Experts of a small language model.
Experts: 64 experts in each of 9 layers, 16 empty slots to pick.
Training: a variant of SOAP for the experts, 294M tokens, 4490 steps.
Below are experts of layer 5 (counted from 0) of a mixture-of-experts language model. Rows are named router (the router's row for the expert), gate (a neuron's input weights, with its number), up (a neuron's input weights, with its number) and show model dimensions 0-191. Each number is 500 + 40 x the weight over its row's rms, rounded and kept within 0 to 999. Numbers have three digits each.
After each expert's rows: "gets" lists some tokens that make up at least twice as much of what it gets as of all text. This comes from a sample of Wikipedia text that the model never trained on. Tokens count by the router's weight.

# expert 9
router:484477564477532473424465494484529440465436493590548539501470466478533467551489462464523507433476429481406501544439511526512478553477551522505481480436504509504460540474537518522448492506482498480485523523481486389449521505506491491511531590448451526559425514512469522498539503521489577495525502468548517501516478482449568560561506458494561534476487509504555523502505485547542478443545540545542477542429435539550431478501473493446436423516509477497496481552610487530481471494445509489455474424543459487553575530485583484533456500457497607510506451505501454515511560479498489570
gate0:487485487556532511497419535544482440487481479552445474511483503442497514585474477412436528509589460573462457513559534442537515519594503413477502518507531460561529532530482472476509552489489479559500500502576540513484439531480489451473424449467496557463525527469503537530540485481447458471501483610534542581547503518563550544496542469443562485515528494493556527540459552481485544497499434489492529592468520464473518510538499465536524472520469463416472546483493585463473547492511497497461436450485493511503484531546538451387524500490481569555525502540470519533506560471493497497
up0:497571511438507493467583496410526476457490568490517476445483496562520517434523492575581496521432532485570591520547464557456467480461490569545432479525465545419456434540500517515495483481536577540517505499432486505491506505532485540500521530504488481480507487539514429491425470485546478521488487475554496427481479480544469473534468481538449464508483495555421435479534445462507488507439485477543496458573446538577455507443527525427517498514518502553520414523498482523567477513475459534570518515523508433512459533494540485582453427522451447429527453502498478496479476539492549473
gate1:573471539520442512501451466551448502585424540483437469521506459479482532456492422518525530518518502513473507452457480505516526479535511520454547525518482534539531491494578489467487494462597502540474549550524543636413530427522512453456549477522538557495532544527508446468563515525485462546493547518553527510495480496522478512489492537486453475452531539590543513511543470466495526495539516505453492503505563507468547502459487556481424528525501614470428595519524469478495460517501523500575418444550492536497436493543449546444481475471497528495500455467550485424486478551507509427
up1:509454447533531480488497494483488490541485533536486442504484431490435566456533535524504508501576470525513464551466477512481501456540488478538454467507500527445509508523585501478398498422497475502531561556455512458413520499510507509498515478483461505461547526537452424538504488513469438530482525514548504545430433520504486556442495525520529540498514561490511513532492535489461453427492467587492511496541531502542586532493443472496471488506539470544476589505425451407563473519450476474489427381560500473452523579530498469477442474426519520475506479425544524495423505552568506456
gets: "–", " U", "/", "U", "ro", " Cup"

# expert 20
router:447484470516470531478447515562510495493455493551481543469447546444507473503492534513501453494494454451444522542534449543502513524485566475530567479557452504550515444537538462523537486531518531473448448484517496461536553497495518569437407565427494570522473526512537475461411488487536516462498573449475506503503521466546409549530524526424408473569560453518494512551542514481555462450466459610501497521441499490459515486442453575560458495460469533473448462551586505521483559524465525540481511514510511492503497528476482493499491550529467506488440454508517507590501468414578473490
gate1:515523504449493473548450489502562420450532484421502490523482548536502484523530527549500523519542451498504553442535529543506490528507542463574547432490455439518470533482464517548509535448490461476578451527496492592498441533492529547495505504502463609437485456461526472512429484468526438439448479437451491447542507476509565524532496524467512422475480543510496515535493437495520526497496535506357471538464546500390460566468449538469482558442464464482441490482466480524535499555485500521499485518500514495591438493504510548441510495479518622437494461464492491505479467461525504484
up1:539462492457517514547463489484533382493528502407540522513465529524498491535468515553533490491549493433523572474519475505482508542492508391549529393488438470498458583539499485485512484445534475492531417520552509563512494583502538514503485506520488582468476509456565487505454512457577461467514497479482463467520517498496547527516471571481479476444534525496504514507500449473479552516510549518414454585477540522380517540498454539436509503449433521491423530500469501515555519564533494483515491523520461477563502483476474521460473499534519598432450492452495512479521461440592511461
gate2:511492503489485519486547511497465532567467562522565540537518424513487522507482501630494574481437481514453476474534496470500469437469526508547514477501472469584493463520502473508496476476441531460547521562443472596600444525534452504528433515481538418499534464579540468558466469478468455501573485566536548525490531548508421509458519485443462551511475448531548490497494567515525445460552417532501488484489459491430533522523515527517541492435481481491560422512517463544458488440548530528556511482556505489497512449473457483475469564471529530571584545480503517485536449498450506463
up2:518530507530526523488484530507515443420481458518431474465478554487539467546445439557498469572514478523612490482498521559499492537524523519466407472458519501478482512476487585504497514510588477563473426414529474470499563509572476559492558497525426582424498480454451523444513518509600527553444454513503510514543486505475537532515492533484524516503482456470472507475518449482477474501501563509492508544480593544482497547433555464551454540508468575516518408462500517492542466529488551484422479515482527567476498508528555516563566489474486451461534483466473412530522465505528481557
gets: "-", "1", "2", "8", "4", "5"

# expert 7
router:497507571506507460418434484490504437494532505558505510573503435468608492422551519441504473478519460524513431516503503514571452491516491519526511424519518475442453472490599445491458497476528552504499457529511472493435585435463539493545490559478529503442531492475441497548479503482506453435520505474517514507564512524498440520533449553470520509443512530507546524496484462520579449526503484469430486552481516513538472555488541517447504530556481462504500472553619506491574526524422536442401468528475487441492572560529569508501486468575431511514478494520507492477529505536490504558
gate0:439445473506492460503469521490457462473473518525476516547475489466497469480538588505591518500517541446504507548508459530540481476507506443513454514517507500461539559497498468531504512400468520521430522455386549507516507509489459547513535480513575478444495417508479457514485501510504462533442463473484547491470527503438400490557524524523474466464516496502473450495489456571476510498508524437421516461524499486497490461544506547533460527530512563411509538429501494475484521522504544530406531571474547480542455511448489494508445475459525483440493501441386377432429436534458501440
up0:503535601485459521517531457479553469547489507533536489560534517530502523507502501462492498592535533475492494505548479510474513517480578533599494450456558489519485497437549480510448445557487441590459507496480576459445535486475462552509467593532499518520481459507526493532495533490464487521502427565488525460507531499429522487489568547510565523536465448470595469511501519534545440492468494495501528490515484478471441529537522469561505509432439426461470433472500461549489490475459490506523497447449577541498489549496450485407531482546544388608490510521501515532472503473430443541
gate1:532539491569457484467563519576493531452495481541490466538448549440569547465485542515559512467552480523510415537514580478511500510498533470508439474482486518523501473614512511466566549416470574531560574439424522545515440453449506448466487527465484589464466484462487486534459513506452517522491503564463473490522506471532490500403484471434488499511502489559520543523534455490477452511459488505520541487531567437456527504518516484504453543546478514497449590455532484497499557520527555611503497423568541549515514477506517490486433485553491410522480559495513530524529497480460469495
up1:509544524530504424459486519460467466506450511541446540503546480471532456466466513570564494438556527493496546501535546384473513521440484459505502497476444465528454497552539502501536485478459506589560448433482518516511438516467591466495432512479482499472522549492491504485465540515454438502459466510443523478471429520517530504447541474465471565488550495482513505487465508424419419487457453474504495516510526412510497502474478586500501530577501453508466472493532475411442507523522576540451475490550480498468476547534448471538471454579426503445545572482544447444526517433501492444
gets: " of", "'s", "0", "an", " American", " United"

# expert 34
router:526443538518475473454476488471534528511541555515466476513535421481504485540481427404494581490484462533520487403541500485483517513594496562568528524436600480497475546507444486532468505445544441507456574490553453530416534520467448500494515546450476555551525571475547551509539536406471485490518459552544513514509507506507532562527518534467495517423439466467544482392546510493545475558488478514507588539515471523535501536495482526476540509499521496523517515478434549528465482506546507470479490476448510488536461459456507566422442590527534501454506521550498521557526485432517504504
gate1:530535521498486458512512468437510490507504562512458497576532517545568432542515420485589437506463506378511522428491545498543464411476467511478518471535497482541428501447423505549504587516471534513451521435545467524521484488549455483526494538462501488483473528460500478537516508499463517476490496504544541504471479563472529443605533494496565575569484513492450499459535468479557442511490535461513480427534515479502516570473450483450509446500541504551520570535521572438494547597503507605508442462524510478459474462464420483475470547525539516503523518498482439486471545467515493521
up1:429477462492515578503467472520496492545489496528512504454498498497459538486464491437421616527550510607483466517539476507425559596532515470520500580430535542492593527530587479491532409478557527480556493552437538477516484489502457516490477470505500555481511490496488491473482508489509542533500492538490484507545567412499487480440486508479423501390507471519525496533487460587473568518514502521533550617471494543478495439552548534518492518463497514471488460509475420536504491457509511379474494500477504520579498500538566552498528493471501482529475536513516541518523479467481556500
gate2:497500471467490502557430466481533512542517443519500546468532485458511504503598472524584485549458441525574487463474534511444546531599524509523508492506566508486497490550517506447507479506489497388518525583557449559539492400525520452479525560447489526474519507504576461507520437494489491480478562549537473487565495520543500508494483514474477508428372579549531483478561497493466513489525490490439453467553478474528469513506533488561514447471542480534534533500423558587614512509533491506510448500461469524507447499515472499457444516443478509490551471564427533516510471482521537458
up2:530509520491524505439566576534461491436506558481484470527469555502473500491420490522460488462532531471436521513517448422520467535479497481472477489505432484510508510482475505493459547510514507621500488396450582401485514507466511569502494419591500501479481525456430516571455544523519515509561459468478513501483560468467554463475572524495543486562590401478515468544501483513570512532472498476525545477437539538459495484476471509422481527513476522457449505523607472454413517488453442504504515489515511462480583489445554538520497474530491501488488542457554491485448491515538494550
gets: " (", " \"", "–", "/", " $", "=="

# expert 53
router:503512609475567391427401507468488373526479530522508455548518474464636473554532508483517506542462466503479471466498455538495492513530480466480484493485458495496515535460509507517462503516505493498584528471526483422490529540493489520539423631453505531545460495487485505516446561424562529488514492503549508519540493518454524470489494548546476495442507482548468487556510510495557491464508472507467487469473440528517475442523510501475459510566525462524555495543578563492471455492399416522451502486530482438581572485515553494541551443491502497491484491510487472518539523541475496490
gate1:469468493530516525528517516468505543504527571524492390438507464465607455508463551524563540496495545548478485471441586506443500509457465492471545478505555492513561511525463441521507557526380492480471488497570564542523413468504485461508533488423517509497592496495519458493466477461539472470446523481510461565497519549496461520464504503487483459452447437475578453476434428500536465453534504536410520454527551502445469484536486494520525490476508453533470452528486608467468537575529493506520493452485470523467467515518480480473418532522422490470496433458498481460446528452482460519
up1:537536466482491488476498502458482461458554552510510486527521452455484507497416520473474492475503499461462483497561470511413531493498521485432479483507490486461547426563555478550481445547575575499529487446472534432461502486502526503509514466441510492483507490425537513472409482553575487556531491547527494412500502544427465559489461448508494513544508532492424524520496524576547416443480585449496468403483527495543540516557560574503469535504556523483472556507488484476512450442444588510525454448479462406517464513487459476501511558531477491496516549479554516556525515437548563493
gate2:471389502523430463444462472576495492541528498512504513545520512514460570527485545507456511455488467559452542490490471520503455539560546463504485461496482519456508503465475448471542547450538551545594566581581494512486525499457493483496450539436514533514482501522450507558482558594506484428536552556531542451517476489475529509491475480454540432464524516514474512515529487499498457489493521525517561460502450496513509494495397429466458550474458506481488446405483436574544494445515499477461518495540581501437502507506584519429433539529520502485511466415504487452505404489490461454
up2:493466534575506535521546487483550543546551478553517592536473507523438528530578459485522518523499537494530534490525469540467494493465456470512509486460433533538442447446516494540455496525484482495517564457586440499505527513433483491495439498552466510491581506570507498537493433518508635487583494476462517500546475559431482541529459517487489499467463502412432538447565534465541507483417486489546476464503534462496468516483445476492506510459538483449408560505576557520510558502583413529508446498523491473529555491551457494521451413495504503500535485544491534522456496532532452465
gets: "5", "3", "ing", " an", "M", ";"

# expert 63
router:487557540493576419430393501481570359580478588542512515519543462460579500515529494480465454537492422504426499493456459545532522507491517486504479495509508533463511530502545499471487472511558480508551511444507493448520525560474473522490439605473494534550513472486527464510417549425600528458523500502495491514551506528500523474505462539527469490468541462482505499549474530479564513460493487495523481510468448526474491466502480505486495516532532435540569448581570586482482476470414450508463477442480424449568567485510549497503528433482498528530465489511478508502511538500503512535
gate0:502485528440482527522458474519519536504489518467480550484555495563530481476541456514501511607454456475492544564461508461475555483569473593509433565537512469457460463442454558474446490443474554490499527572498512553457584479527449470484504535540477536463469523464515462525517498470518489457535484463518536579502549555509528509534445427470516467467556453541528483471494475508571521495386510515542594505449500529511434505420490444499472474555473448448509446558448437479525528500512458541489495449520541545527458536463502512468523499544523616508535478563562543515526487544496557509
up0:458494523505452489523501455522559567496409498503446481475456470493481519494430475437486494516484569546499474456461531479480500479489609485492404525514488467462514518503509445465399519514483543591477500499533529457484571449539552547493497490506528463510451475521493587443499430478434504530568490467485528461518474540430530471566551507503461514459511498485470440499509531606510459573543550577472538504452457492421479470436479486456485429506464452499450476520493478538528475477544532391521507425488500542477563487445534482441467471460494517550507455486566500530551479458526528478
gate1:419475452538522545551417513575415507468547502481463507518547497505449456557465494566518511452479516512483551588523502541501455531543496477480506485541435459527465492480388521494502489529419453538479492464495438452456512555491514449441467451445516551486477522487492479503534439494509450461477532450557485513462531476518471504559484530462523508473567482474466488482435495505501421533410578493472466498489511502495493473482486521501480457365440483513434459480544458479492500587505539516475495489567494543497409520468572470472494463498524496523474458590556492563520541568534532477
up1:494505504510585463505484460499585546503480490515432506458457449524484497420508481473456534497503471545506447509490483574457477422501533617420537471443539534512535515501460488538492415507549518499463492529513546541489560537584474517430535522485546498476462491535467482530574525491493545576433474525526478489581531434558495494488452484506538418401473499483467459500537483424486546527551515461450514481494516527450491536518542471512589469517525541506511507528437530505603481512511522488498488490534443491462466483575518469443507494504530532504465473608530425480530535540514487571
gets: "2", "4", "3", "1", "9", "8"

# expert 19
router:523532546492504458430433525417513414494517477500552521462487544411492460511514532468522422563499419490535457527458453515461594533554500498463479495458501462490520549414485561478500505469539535537585504552519511513555527456474467578530574572509523523521543462400591482456512492415434512485517511488533505493525460472562527527537464495455483514558517428546519456440535488493536558462495470468436474550490461457554475447482425511474450496515490524480487501472481536398528505455447495494438541536459500461519514532515495478507512562501507537490510540526503445550464471549525531492
gate1:518465506560421480458528471530497508561507492510463466484566560519496511551483504528558529473430523502537564504497509445526426533466535507450468489462507483509592495529551504566530523549517466402537515453488522539508533394602475471561514561491490505504458417463522482561599528505504424517504547607463460535500509524535447509449533475477488452468456443519524515479532477546533430541518569495471469478490493413485471482526511566494439501506502465423513452532554503520479528493506489462458469511571503567396451563493471520514457551517486546516513490524503482500516478517571521499
up1:471548479545405392479442511461471492505475525519512517478577432483482505540525507561425540495524471502513547450486488532505497516494503551470544538459523473475588494563541494524510428495522477515516557393516498479496492432589506481501473513576495530514509470513472480426533527492511430396524551526536439560535457505585513484536539534524555440502433474450441483484560515544535511511438573484518499508503466471446551481471511538502464463500499519485476499508499525529480554453520446502531607446474464545452515509452501558532460470496471447468386486538488510494559488496481560522
gate2:475521575443428514569510544513539448515522463526494504519534460488447471479487545488573515491455510485410491504493505496554544506522480520467466509519554572464465417522531484532429442521484502475566536493534579497538548431479511478460495440522505434495501482484604528578469543581509547544481513463481468436435522484460506519528522491495455528495525552486538494577551465521465513541478580458546429528526506454516525536550510457459505490489446409458572525531568426533495459587500477496501507474547438492523524491508399495497473476536534575568533543507485480483460484482445532505
up2:470497523464416450460457503534555484526498545532521546527486493457565495534530522478500521437521454530500474486444485471509531529559564496507512461504380501494546486544512545533528479489476481376425475482495500486487479498529524517460519425506457478543577464479510453548469581494468430568522501496528489519540561489457475566521486530464432461533444516556529479507572530571536421405485440543596488477475555491513519465464504453470506501541477467526457506420494476441547469505548563513447512548572429533489481464492455476518457518461515489459499468557469532524516526411509526466
gets: "-", ":", " –", " -", "–", " +"

# expert 3
router:483568530511508459477361520454530391547461522587561511491539444505614465495549485457452467533464414491442479465508456514461531542489535497490507503555472460465532493506541527477487479507505515526562483458513492438478590506466484501502464581496475523502446476459475515502501518463572513456497472463525504519521491501495549470495519497534459506471576470486474487549491531468568469478525444478464521503424461585511478444513500513458462545524511463520544460541593589511484491435380446519482490499466445497527573483513549447490557512501526529521467506473499469485575573497496470513
gate2:529419529512506473571450525511518485483505510547467516484441526511515484428440511438505619526535423483482507483512511491424486488445476486549541539499482439489534457528477499482474586505472503525486507465542522525523557486460471478484515482506442520554458473569509462549424474564435433468513489472498463475487449493462508534518505498471496440427482536535561404458588513461488516499466523559534527495469509528530534495447557477495491533526446477462577480433534555377450383570492453533519498456540455579539473507506492484497445501476517538498514549550520460447500496484451548480
up2:430457469528525457476543451432505539520504481495546501568499510565487514498547470474509543471496496536454624516564485473538596511529496501488520467456501424483477523470524480585519489483477454477514538459411479510528478558495494503499556481481470447460494514481411524454429514462466513437571477476516446518539558482461516437445516560532449503497474515552533556534471470522475491534511539458503459528471476463480513513537463500482498501527560482539497494548509491580476498505533532523337577485499606494494463511519480482447537459616468490497484452541497469444582517526497492514
gate3:509464549565491540512487439441522514541529496500448492490450529544463515479443492466501576474524444477558531424457528514533484472477497475465475542458545430443465436438430512470564517463539496519598546521489465474529468452510574446515584500466501491473477421483512524460509473485530544549508531505523486466543541493517486495532540472454510501511428489527496467468427533486529447517595489482484407546516528516488502467504479428557546445507546493453503433546431448542521537517480508563462495452505550437545406519489455568580512449479525473540486482466473485480519385504468499524
up3:557485501453553561486456526479429552538485448569449536502554552493531457446423447514510556499499472420479503537502477585496469462518537433498556483422503461506491388438443539488525504483468533530530511509451501508514484462559549397563460476473489516538517468494446505516503498446516514518521543525465507521484528565511467450527575490491459497501433425521551419509476492496543470490452468496520464549536466498475464486482519471535540459521515475434531417600440500496510569480462522520527491517477523433581507546539478542604521470480491586493506466509471458518523526551506486461
gets: "1", "3", "2", "0", " a", "-"

# expert 10
router:514482511529472474538483505548537564478516442497534530503526540533509586451435477446488511526581480479520519524437527472475518543450437559506529508522424566512455503524445463537525565508448515496534491433487489486490548491591498473449520519510525530480501474525518527570541565487488511523550544447507535556485468436510459487469513531528477556439537449521473479411501530494483505531485523541545548482594592441518459559505475465545420528459509428472526497490438496478564488468463523523496444535558504571445467390447479427515485468501416508496522448480506451461509453469543544558
gate12:493459508547424544554473550524585515431497435427519494495520440436464565564500467482540539507475450459452556544451457555460574488458523400524535551525530567497480521454475555540538483514462459520554579504458492488528514484515488523468555542430527500498538545597602468495549562474485515510526514530557479553522478445562490493450467517514517505518537524495574519496445597427471558494528486499493565503506518508557481502506514467488497457495502485473534564535476495498482486443504534529490493483481513523488488417484444476512600482529489531568534516496481468547497463526401482484
up12:470486515493516468450530541525461498457416548462553524513496571543572516509464516443515507547463545486551509487613510468512521493590619511439465594512563447494466466497464533526544524507561517507484468504464423508469504468548515478515521492575547475484524538541459500556480470462460431507482471499515523588506444540519532479514517547530510500588479534545488516535491461557591435535514531560424417444553532433519467498564479498528496509493450488446477497454442517469522487570546475545474502526482498547472514478493521477487434496503460466576506497434531533476478516505523573461
gate13:474570573544461547481512537591547461464484506505493567504478524587494560516511425511523538523492439547501531525477530543579459430529529472463540564456434508515487457525506476504553483466507465533507459477599522558442539492549524457468552525462463480472533504567531595489546532494527502478427442526475522579529428492511483520549524453498458495545549502546506470469502500450470527535459472469533457484522597407574515530410476520493497482503485439455487494525440497527499495538525450504486514481554519509409469500511462525512535516537522473459465529456531498571498489585565467495
up13:478533584556489548522503501607505449516466529527452558512465486666514580463456476553529548518492458524562510469481502501532452496519486481437517490529503554493528505535483505493454489473464456505505428409564506518471451483538471493488555542458488507535503559579545571478497561462488557526465480517506491580534478530441494499544506453494493450535490496467595514512473562472435486523486538526523442501510580457523517465451495522545493522502538458514484449539458509497565471491575457451481482485527528464453424521522445539500534530539473533403500507492450499546466445511571474510
gets: " in", " at", " from", " on", " In", "In"

# expert 43
router:536499494540513478529483514485575543518547489484441474505559522459445511517524489484564607450573549491534524487489584537525487530467488502572505495542501490484475484525458502524429599394485525543480501492521488542500529509492510434419538454449522530433480504482468459509477527521523376534520531494499409520510531424509492520506477470500504501517422462524460507439502462568463496434528504502490528574449464469535538513515439442445507453506430530446516583506532433490482424527562560519524434521485536531499406526504406538509524486519481516515502505525565532460449520517510513495
gate1:494491512532496506557524554479452462412508537502519491517469535550495552539463434493520540518512497476516460513552515518446538511483596465560567517470502569510446480506497572504540454487483519513503529485498514567559473571567575519529543522523460483550513480512416598550487528473508433513516476529529507465550471433560457508510536473530503492503582593508470448459476551407530529506486511475528487534550508447523472515468466547512513545514410427577566481438498487446500441517500520406507557500530524503494516541457514509488448520604434532501480530556452516518524476499520578470
up1:498486479508483561482453470475528536579537502530404555475494528485484494519598535448471580572457515452517454524517550512536542502528548499517530530502467464453548461519489457462504525523460498537396479554470452528473506434460513483527612521515563460506546473445529518483511585495463499447442504509456555496447587534551532513446546436495516560476512490465521463438528408492450544543517512445494479549505512450546530489514439449490569461506486551507430542504442512492543509509514523487468485515506502492494543447573505540551525476441581501522573503464540514506501415491478547536
gate2:385473470541441494517502537535517467568478466499522491440587523492513470501540552563519464511451462486534542440470515463492447547488489506455523501460462468583474452496450563515437500472406523517526499551446543491538562514486530484513514534589537493476514546555435437464437532554548554538517498455476549441508542505486444474427489502481507522513547514417552439490500487444483533527484502492558627482531535511451511471525449484484489556500479527465539454513506447467522479527529484549565455522535464478507456463530575513441496445488512513533536471511423440538516481479476533414
up2:573509527448496436563573525404547522403519483401511515428517452562544485543447471531488490446530508511502517544506479524497519472538507526447451501463528470511484516487536467478556516451567503493554518522485462525469443520551469537432480474511511536444489538433577480529554529484514519459438522457484475546544555475529540388537546504527516572529430549491504456522466487518470511537523495494481487543494468535503457512488527468559490432494604538488458543538470447537548517463520526512478513510502519574506448509593478469527520586513517526524523555544500523527422519507528428574
gets: " |", ";", " /", " -", "};", "',"

# expert 33
router:466518452514476545467380554431550469531531519507489482547481567468522501547551543520550483514545444575472483502480453511535487502487548557537482496517547428472483542470539552451510486494477502465500516502497494509499564517573493536524523549480497514612465490492469500507475523451578465475590518443532434536463485527491546454500498517476495459540455468528500445565466493521458450471538568500473534572443521549488470484460513480513451492494540431536583486484523568484562455451448526548561581527501479490488533500519502414546465442558508459533559446551532408543535560484532479498
gate12:545490472489522489531430507471550440481518512525475494531535494467508488508455560594501599527526494471516481486503540525485482520490535420500479436532496584525439463476457540513472467489548565551491481490536467509472497482505527584515453582489523469406489434452450509505459462521543528485468523556518420522594570458506597495458517494488501527539532491473465441499516561528470468496510502369521487502467560469528489470532581481473476549427503547518475554492480459561471508555561543542507466511443519514491450570530526586520544456450523506474518496511486513473432514445526563540
up12:489467483406462497511476446549465490495527537463438534508529457484477457478465501484493485484460426441488506453530614492518488458584545513484456500509497505471456488573474554471536443473457585507524521448538485544433605542522525569467516485578485469507547545519465484507461514498516476531515531574539404448539524511556510536489496554435571564471516443451519488508580478536528503517520516461524533545496515483493444528520554543518463527448519526447511543498453529507475550481532477541463537463507534536546533460365511535469501489519479511471481432579491480531509526525442584481
gate13:562515546501520486495486473567488493512514531506498433504481515481564500511442482490487520528558446490465565505551517526512559501495542528462417497547547472536527516515508504508482425428513589477484506474454527547453507460534471558455508444433437463531610428548419565495445544474624489456515463502463510429495473504461497455482496507482512488518507549495500463525554460555493500550562519539472524488458547457427518469543477467557507479485471496513562531504495516503481456559499477501476492417505535501506520466426464446605444479462460508500615483485447574536475439475519516539
up13:514513525511462515460584513543476542487481528503488447456466511554594430492446558536465493484559476502456480495582568550549459557574457515437414527509554511492537448478410470407473465419517532469504438497510496522497494480517434534518500506507440474517547453472449528528477447429552483497531463541534496475461478510438500502489495499481440518545545543526562502558564545573509506564534501485497497541539515425435440536562492431476510491522537466472536529449525505498459512525479548471542543464489525503527462541441531464542463538454422470578559533485503534520491505471526530569
gets: " to", " in", " and", " would", " for", " into"

# expert 5
router:520485539555506472450448457516465493506494494477539470518479515569507542553607432492504551442535465550411460480437497521462475530526443597544511516461531448555501449515451495502514525565561522492569579509499453492507512506490459528534471560499511485516576487506539474486582494443512526534478491503468473527433468476486479500501496464491516417475475491531543510550471482458542463492426455482521473504454409500548435487482416469512411494498488501516530487574520537466474487481469511501477496422487471471455512497584503447456530504479463557562408491563471538541517506617439505535
gate2:477511560580505517451507476503472556448407468485490457527461465553503542489485521504515533457525419519455466462467541478515513537493506555507455546462497454450509575475441514562484549483472499487571463548537509455547460494448465543509504486498514492532543505531542473419517476487487423481488522484456471464512507477482467523506511464481508438521485508551585437522492535495544519545544498475564543628458511491546534435398417485453448510471525566481485501515513501512467493485487485524509557402498414449458443441538515527487528493463482621525555568478517455533542504549459453495
up2:528495443518578491495485537488446508525546542523493446480458531447514526468437472449443502532473582468523500587584498500526442477463523568477448506584481467482567470512543507495502495547562514512514472479482541593440571502530520476502519450447491508496490526515447519497411539550505468555505478444477458499516540509501521482493543591504580508542536549505570621452500478570531477485463544528440506509449542530455454469594560579569504490545478534494498505518507523528485532510509511516505501509518525539488525520454493463471514538556536431526492408517461530487497411482485561446
gate3:473505503535476447436509460482494561524490512445543508455476594594560538548514525519517501448530514490533512449549498511487442449491458495489500463480482512471457486478566506495500536482567499481471506545559513571570508431457545572526537507415485510489539501537562475501431481487492543489444501481476491534479530454480419460473515434575464456583431490514484562463456459545521492482508497559492453559530492485549517532538486519518497515468457482429490444492480463443497431480499557475398487534568429426499508524507566526456547514458508486501485545485520431503495546555379465544
up3:440495465566517492491476470442510516434449492539586484488431579587541520531537523502513545480483533449529472457513512487481402510498430543484522479526516470507457501497528517449500541538540483452518533517515491557511498466486541541547462553433531535532547485480518507535503442482452524495471498495482425545497474439479409453512495485576449449569439513578518562485464518541493504484453512525516517554527519522515485538514496541520424531500420502417498450564474497491482482515506535482355507504564472467532532492524521500449541523516473535529449558533544468476489538567387456560
gets: "0", " million", " —", " United", " Total", " –"

# expert 24
router:515427509510445523480454516500469530527492553511545485526490470539597572461560564473499491536469558390458487471488428516436551555491522514473508463492498464459519533496553552526472536459569543491482582518540449504567495558522513503470533528497539538585480508452536518468539524451575495424499517548507487501439453477525484447482459487524549445523428497544472523491540452430484570396441430499525498436441434568500530432524449465507485529543522449519538522522477575526442515465522522514521517527450475480498500471496514454442544460458483547506471512471412500486502479556500490508
gate1:481472463535482555488458503532442566452486451494496484571534473575518551503507496570519464578453498487485429477560524512510538508497433504458547471552492525503480481456494571539510519492486568521476498527484534512559516425481471480498522526462510498561465473549584532497530560458509474436434530515607540493497504538463411499548507448538521485523476461481460475434514505535557469551507473563525561513532445516512574451442404476461462502569443408465488495440558474485503558586548427518549540472542557501428519514495549491514443479475460532503467490514451480539529486487537481501
up1:407479454495481514496438506481455550466534464415531507535496490584467488480574546584464501511481514506424480447501525463476516539471500448515586424536466473531503508449478523582557498488503553561470523495473498466520529490439561475487586530443471522593421484487544531526496495430494554464484501537575532488462512514497384464495566490560527494520525482484493512438494514509558478536517533477469521457443447487552563418476426465463493474494529440504468532479552477457508538522633489512478528502517517482507473520547476490532503533498481553509485439510489514532505429432542505506
gate2:542483475492487602465500478547516601417462531510498491517473534537574528513564522556584512494445564606480512512445476568504456565579448511506532543468583457511528479514508557470534607561539566516498528485564460525438484498496509496480509497500504497504502508532569442476514485503497521552495560498501500558456459474496491535555442497485464504453481542487469484525481426461548496433487586509479500497512454550531495455544480499496475511562544544493550507531512498526457404449540470520500435540451504527467457448505452489463487498498429540555499550535450473479460420477464536467
up2:519469520477504597430515529499501577442467591484520545546483535540578525486523519575557524546430526593449497467453486510537507526566484488466534527473470417505537509513534517438509625487566548487508517471540480507478480490493503512461514448550515488546534537544505398494523497518484495513449520523504498592466477451512466509534453519489523431480431546506505516546519449514540483428448539524546486455527430534477482433547508500474482505538540542454562498499484525556417411485563515513459471528503450516490451482493485454406488496520407500484499546486476504493466470436472510500
gets: ";", ":", " |", " album", " film", " |\n"

# expert 4
router:528504492568529538504542489456538490535577479474430477535444463490493450566452483533497494525483562511456491546549503534460525472555490506556460542528594507504483520483482513448507541476450567501495593468501540533455478452491527524489542491511530520453488537476534435447475494543562451510436505453553543525604544453501564481499483470442559533428463479495554488547450500531537546608530517440504424472536469439493551583501400495518446487506470557525524561495480488520528543505438509550536535473490490535470458508467506537466462471532525510614474524423492482474493455539480471517
gate0:476508436528529540513551486514459530530558509530448479520486444505488475537505440526459555521507532445502553501526494515580432499503463522502461483536459481448454520545423549397482490512543485568511531489436508532555515465471504472514514486461493489388478510509519500414541475549508428507425526497554541474479558401563489514493402546446463572501498482488426531449439516554480521583507484557513561477524456532431463590476476485517457521507441544492447535538482481509494528512503461517472490487556529465431487530539409561484546523464476521518516481508428522522533486436447496503
up0:555631529469465531503430526534492601462475504460491513486507509529523478447458499522460448434433457463503483582527484482511434501502480425478540509528559506425517547547509515462487459508535562494588493488561462528519514443453442512520494477528489450492486510522516595591464544404503553466564555506493495485474509536528465517546548462527483555548492528480429531450534477459478508511500557515546523514494541408536544484485536514469554506460466515477541465517472498496534453548505513545596506479466475477507594559519549509535540518467511499541511472497511522501501572514442449579
gate1:552498447499509470552510463459442494552515470505494510493526522427458467531471456513454547531483468505575494489497491439486472585423427462502538397443555519511509517465451453563550504472458578401514518543447508525473492530495528497468486524500500471464534577507523513550475466487497525529437562578452494466503511602466449508460512474522442468514488486443429527488543576477472483509496531495452496567505455525506533464501467504492558530460452494498532504428435554498469611595503491470476432504538437457509509458508488416436537545492519504557538465471491535545477441505488489491
up1:490547501494542515554473455491493500535491461505500463475511588525505477474505426537422587491479500538501494495513535418487548500482463469568488456488572457429481513484477460543516506396412561421506544528449492548486448560458447513482468513466540481473471572501527463548495529443518523459467569522537573460499506608474548524449485501453486482528448493529430442492437531539511512576572508507457510547501452484480531508503445495573532461466526511462551491430521534537500548618484524477479499440495412531525513495490541451491517545551460545512486509492462495494477448497492552534
gets: "-", ":", ";", " (", " •", "°"